{
  "routed_scale": 1.0,
  "norm_eps": 1e-05,
  "init_std_qkv": 0.0431,
  "init_std_up": 0.0617,
  "lr": 0.0074,
  "lr_head": 0.00903,
  "steps": 6711
}
Below are experts of layer 3 (counted from 0) of a mixture-of-experts language model. Rows are named router (the router's row for the expert) and show model dimensions 0-159. Each number is 200 + 40 x the weight over its row's rms, rounded and kept within 0 to 999.
After each expert's rows: "comes after" lists some tokens at least twice as common just before its tokens as in all text; "raises" lists some tokens whose logits its average output raises strongly, later layers aside. This comes from a sample of Wikipedia text that the model never trained on. Tokens count by the router's weight.

# expert 1
router,276,158,206,204,167,227,195,243,210,228,112,184,262,241,113,162,289,236,176,222,217,169,247,208,185,210,212,187,217,197,231,231,242,176,168,182,194,213,186,154,224,170,227,237,252,242,222,193,217,213,232,171,264,246,240,184,208,232,176,181,153,172,202,272,231,149,193,281,104,212,186,188,176,237,234,169,185,211,138,140,211,190,202,164,211,138,234,184,132,133,158,171,227,202,172,241,207,153,257,205,235,212,211,141,170,200,249,162,92,220,224,218,194,191,217,102,224,113,189,274,159,227,265,228,201,218,213,242,180,177,242,184,212,212,241,174,244,159,159,176,248,128,194,184,213,170,218,268,163,178,274,133,104,235,201,227,140,199,238,227
comes after: " the", " of", " a", " in", " and", " for"
raises: "\n", ")", " of", " (", " |", " /"

# expert 8
router,179,170,179,283,259,257,211,188,206,211,154,161,218,192,211,225,220,255,177,174,205,183,208,173,173,198,185,201,241,212,210,221,162,249,207,145,235,266,193,199,196,123,131,208,189,200,263,150,131,209,291,223,175,284,184,126,260,185,188,170,224,209,151,205,265,224,231,208,212,125,125,249,191,271,229,151,195,175,169,152,204,192,203,166,232,175,122,271,169,203,189,104,219,93,199,232,263,186,169,208,255,286,207,188,232,180,261,151,231,172,241,150,118,173,240,172,197,212,157,205,226,183,206,231,228,170,217,225,233,260,197,208,233,164,271,153,201,229,223,217,264,170,226,189,193,210,216,153,230,145,183,299,202,145,186,197,244,210,150,226
comes after: ",", ".", " that", " and", " which", " It"
raises: " a", " an", " involved", " in", " the"

# expert 29
router,185,226,246,239,212,126,214,196,199,283,200,219,259,249,154,160,223,214,174,205,178,151,190,220,169,207,248,212,249,117,157,287,130,256,214,130,248,200,190,239,249,163,214,211,148,205,239,207,208,115,147,203,148,261,194,159,199,245,165,199,196,166,215,163,262,153,139,207,173,182,205,212,275,239,273,196,180,287,220,184,207,247,155,175,185,144,229,252,175,204,171,177,222,270,180,185,223,188,248,142,184,263,227,215,233,264,209,154,183,216,190,121,195,174,239,184,286,269,209,201,210,111,220,180,172,182,191,282,174,207,164,191,198,171,222,201,205,215,119,170,266,161,184,151,235,125,216,168,225,178,262,226,169,166,132,187,196,242,183,190
comes after: ".", " 1", " 2", " 3", "1", "3"
raises: ".", "-", ",", " in", "ta", " and"

# expert 66
router,235,151,185,173,245,214,181,213,277,203,223,194,282,148,140,153,254,202,204,215,131,202,286,140,210,272,193,208,130,209,180,233,228,195,191,182,195,233,190,134,235,150,239,188,199,234,229,247,175,175,263,91,197,269,215,166,201,273,150,191,200,196,192,254,272,163,228,265,205,184,172,158,179,232,230,147,167,164,189,163,189,248,151,183,242,182,156,241,147,161,153,147,214,118,209,167,256,131,239,176,255,215,240,232,196,223,229,270,190,217,185,170,203,232,211,176,185,156,152,206,223,212,277,167,282,250,232,203,130,268,183,209,171,218,201,159,178,226,170,145,210,186,166,183,224,117,218,262,219,214,276,152,179,198,211,182,197,268,209,209
comes after: " |", ",", ":", " by", "|", " in"
raises: " and", " with", " as", " in", "\n", " to"

# expert 54
router,199,232,178,246,175,145,169,193,214,170,185,118,282,189,192,175,241,233,114,219,170,190,213,122,220,176,164,134,261,173,179,180,230,181,246,220,196,183,244,215,269,191,200,189,223,179,214,173,189,167,217,158,161,213,158,204,239,248,186,203,230,249,188,224,248,225,199,235,214,204,158,184,263,261,159,187,244,227,171,186,156,234,169,254,196,179,184,261,116,208,165,184,248,200,125,148,212,177,165,142,212,245,196,119,194,174,159,108,191,244,213,231,100,221,165,132,239,195,201,228,163,163,189,153,195,302,183,264,216,215,155,195,201,180,186,219,160,260,121,193,155,236,250,197,212,187,288,186,222,251,274,179,179,200,270,182,265,285,216,249
comes after: " |", "|", ")", "\"", " medal", "e"
raises: " of", " at", " in", "\n\n", " with", "\n"

# expert 112
router,170,212,195,241,132,180,130,203,168,236,275,205,274,270,139,174,210,314,172,240,185,130,231,172,175,222,235,165,214,135,186,207,182,232,209,199,210,212,236,155,228,217,215,199,170,259,225,193,165,196,202,158,167,184,236,221,231,235,226,184,208,155,203,239,253,219,163,204,149,168,151,176,266,221,187,164,141,216,167,198,217,253,193,242,207,130,178,216,160,219,156,189,220,183,181,198,233,149,169,224,181,264,292,239,230,325,157,202,197,242,222,196,141,116,165,176,225,248,232,147,169,200,154,144,227,199,182,205,209,193,245,254,158,191,238,186,207,169,190,184,280,145,134,197,197,143,245,166,259,180,272,233,124,239,157,245,238,190,287,223
comes after: "  ", " 0", " —", "%", ")", " 1"
raises: " chronology", "ief", "og", "ography", " as"

# expert 40
router,173,137,159,219,169,191,207,129,185,197,229,199,255,214,161,226,235,234,197,217,191,168,301,209,170,211,243,184,180,183,176,206,181,246,201,156,206,227,193,266,294,166,225,222,175,249,214,180,169,173,175,196,236,218,192,165,195,269,214,164,194,123,138,196,274,201,148,185,188,131,206,162,271,180,233,204,205,224,148,123,238,231,211,197,288,171,162,224,184,192,173,190,256,251,184,208,257,205,192,224,179,189,257,142,238,223,170,229,187,246,216,178,170,166,218,145,181,252,264,159,222,139,191,194,154,234,214,223,108,215,104,252,192,254,243,88,137,236,173,193,225,123,249,175,275,165,206,171,217,153,235,203,128,186,131,180,248,168,250,204
comes after: " |", " 0", "|", ";", "0", " —"
raises: "ga", "\n", "ants", " unc", " below", "ant"

# expert 89
router,236,232,216,188,198,224,110,171,271,208,138,177,268,182,134,172,279,213,192,194,166,136,187,193,236,256,225,193,249,215,207,272,185,194,214,214,212,217,203,143,250,172,207,252,176,211,169,140,187,235,241,144,167,257,201,181,221,224,215,201,167,154,212,257,259,219,187,220,148,205,177,209,162,243,182,163,161,183,179,134,177,215,132,184,216,198,216,214,142,126,136,154,211,149,176,281,190,105,244,244,220,261,261,147,240,212,194,116,153,218,283,179,198,209,262,135,250,121,204,229,83,221,257,257,245,206,231,206,234,228,196,224,216,248,174,172,230,190,190,180,213,135,233,206,180,187,175,180,178,186,269,219,147,203,206,265,226,218,219,226
comes after: " the", " The", " a", " World", "The", " his"
raises: " |", " (", ";", " than", ":"

# expert 55
router,165,211,205,196,196,202,219,225,236,221,211,101,264,216,222,155,177,200,115,189,151,209,237,74,193,179,211,256,217,173,287,237,200,131,205,186,187,252,129,188,228,177,200,244,207,196,206,200,153,195,268,191,291,259,223,140,238,197,176,194,210,189,159,257,231,183,220,250,186,172,222,279,198,316,245,163,233,151,190,203,195,212,183,136,251,164,225,229,120,165,192,130,156,181,146,260,168,215,246,188,172,193,180,182,168,198,216,158,207,162,240,195,138,223,252,185,246,203,167,265,198,137,240,179,252,167,281,250,227,222,225,206,149,146,165,202,196,130,150,230,134,247,164,178,220,209,256,212,169,168,214,236,185,198,195,179,186,225,132,215
comes after: "\n\n", " of", ")", " in", " at", " on"
raises: "=", "]", "ir", " |"

# expert 25
router,262,159,188,198,202,183,245,169,217,234,208,200,227,191,63,157,182,201,160,200,173,170,255,225,216,231,237,226,222,239,240,210,123,174,198,171,160,266,177,176,266,225,235,175,201,173,186,74,192,141,213,225,150,226,233,231,206,203,170,160,209,164,207,236,234,208,214,248,167,182,252,211,192,196,129,142,108,193,190,154,287,199,215,164,183,212,199,191,139,195,146,214,159,256,145,236,209,171,298,149,249,236,190,244,198,185,201,162,153,212,229,235,169,240,208,143,215,154,237,283,252,105,226,182,243,160,241,234,261,174,161,172,232,251,205,171,221,199,129,185,283,210,182,131,289,174,221,201,219,196,236,197,200,175,182,175,216,236,230,218
comes after: " the", " |", "–", " a", " /", ";"
raises: ".", ",", " and", ";"

# expert 48
router,179,248,222,201,76,231,219,191,263,263,208,126,249,171,169,161,218,183,205,217,140,225,229,141,199,190,224,239,177,236,239,235,177,125,264,195,155,228,153,285,255,186,151,159,208,182,230,196,219,212,267,202,271,249,232,170,239,225,217,147,220,131,196,246,249,129,193,235,220,168,165,248,269,241,272,184,190,216,206,197,199,143,179,189,226,164,189,202,147,170,195,118,204,196,215,183,180,223,247,166,215,201,169,156,221,225,190,210,145,160,226,205,147,211,256,156,228,107,202,218,231,62,228,187,222,234,281,213,261,251,145,166,176,231,201,244,204,162,185,195,177,175,223,188,213,205,273,225,231,133,262,180,201,200,190,226,163,247,178,222
comes after: "\n\n", ")", " |", "\n", "|", ";"
raises: ".", " |", "-", ",", " R", " the"

# expert 71
router,239,239,177,197,145,225,112,270,211,290,146,148,260,137,226,150,239,225,188,163,155,160,249,191,206,223,203,212,258,263,223,234,199,204,124,139,194,221,205,238,237,174,138,167,249,149,221,203,212,167,254,217,242,232,230,159,227,222,186,200,176,150,202,226,258,211,203,238,155,139,169,193,185,279,237,123,185,140,233,92,250,238,128,136,265,118,162,249,189,191,200,182,178,189,238,193,211,203,234,166,209,180,226,275,211,234,214,219,157,197,193,145,187,169,180,154,227,152,194,199,227,192,192,213,244,228,294,208,263,220,153,202,237,150,206,177,195,208,162,161,227,235,203,202,204,211,228,220,151,103,268,161,207,148,183,238,152,252,206,226
comes after: " (", "\n\n", " \"", "-", "=", "/"
raises: ".", "k", "\n\n", "F", "y", "i"

# expert 2
router,238,236,160,149,140,199,178,193,247,245,133,199,281,228,125,207,163,192,203,228,218,100,262,196,232,208,194,217,177,166,182,218,210,175,207,163,174,279,221,150,213,191,164,245,210,236,195,111,254,204,220,172,209,209,222,163,231,228,234,217,223,270,229,267,225,151,209,248,168,197,207,160,237,285,221,122,133,156,180,174,303,227,163,158,198,185,161,215,156,188,157,162,185,161,186,176,178,117,245,193,218,242,219,232,199,278,205,200,116,207,220,200,170,231,213,174,187,164,141,265,268,198,299,197,183,263,131,244,200,210,176,153,214,185,204,134,205,242,135,183,135,271,170,189,265,230,238,198,179,221,258,213,218,159,179,185,161,206,208,194
comes after: "|", "-", " a", " in", " (", " Ro"
raises: ".", " with", " and", " in"

# expert 107
router,134,209,184,258,140,185,133,146,212,141,230,201,279,275,203,157,218,235,149,241,191,89,282,211,148,181,186,209,198,188,168,165,217,228,167,154,212,223,257,231,193,212,251,249,214,221,189,176,129,243,168,177,212,229,276,213,246,224,187,176,164,161,185,223,245,188,210,201,122,210,161,213,282,242,142,149,175,227,127,174,173,246,175,230,227,217,184,209,170,202,135,140,178,238,219,217,176,209,136,233,168,274,294,161,224,249,184,236,168,216,196,246,179,163,168,158,204,248,247,202,186,156,241,186,247,172,219,200,178,215,245,249,205,217,242,217,172,182,192,227,270,191,167,201,169,107,234,181,192,134,253,248,129,231,157,253,235,162,259,212
comes after: "  ", ")", " 0", " —", "%", "\""
raises: "\n", "  ", "\n\n"

# expert 73
router,212,185,237,191,230,225,210,173,202,266,175,163,249,166,161,174,199,214,198,232,143,211,286,226,157,235,256,198,217,238,221,249,166,163,223,151,200,268,200,214,212,77,196,213,202,157,258,172,104,228,182,222,264,237,238,146,205,235,186,215,212,134,198,224,212,221,199,264,238,205,163,144,135,249,221,135,171,182,250,131,215,232,243,179,228,85,160,199,153,147,147,119,227,199,248,264,218,174,225,218,278,184,231,188,159,179,181,146,200,282,252,229,217,189,158,118,193,166,194,248,233,183,230,177,240,240,236,239,224,168,201,172,195,251,188,209,192,169,158,175,211,185,193,159,205,175,194,256,190,172,222,234,215,94,138,230,244,258,180,225
comes after: " the", " and", " a", " (", " an", " of"
raises: "ra", "re", "ala"

# expert 99
router,273,171,205,292,175,177,180,153,196,258,147,202,141,146,165,208,222,196,193,221,222,148,245,136,258,172,205,169,185,239,190,213,208,262,192,148,146,263,195,194,261,217,226,192,229,188,258,114,189,210,290,228,191,265,197,159,296,218,197,197,213,186,137,207,240,216,185,211,181,210,148,246,158,311,250,181,181,211,134,162,190,240,177,169,259,163,211,252,160,157,182,223,141,196,203,209,154,151,276,171,200,257,216,248,222,220,207,145,161,202,294,217,190,180,154,175,170,138,161,274,190,189,190,182,248,258,195,256,234,197,198,171,194,215,160,178,131,245,161,171,247,281,167,206,285,160,189,161,220,175,221,163,167,204,223,185,198,245,208,178
comes after: " |", "|", ";", " (", ":", " $"
raises: "-", ".", ",", " of", " and", " to"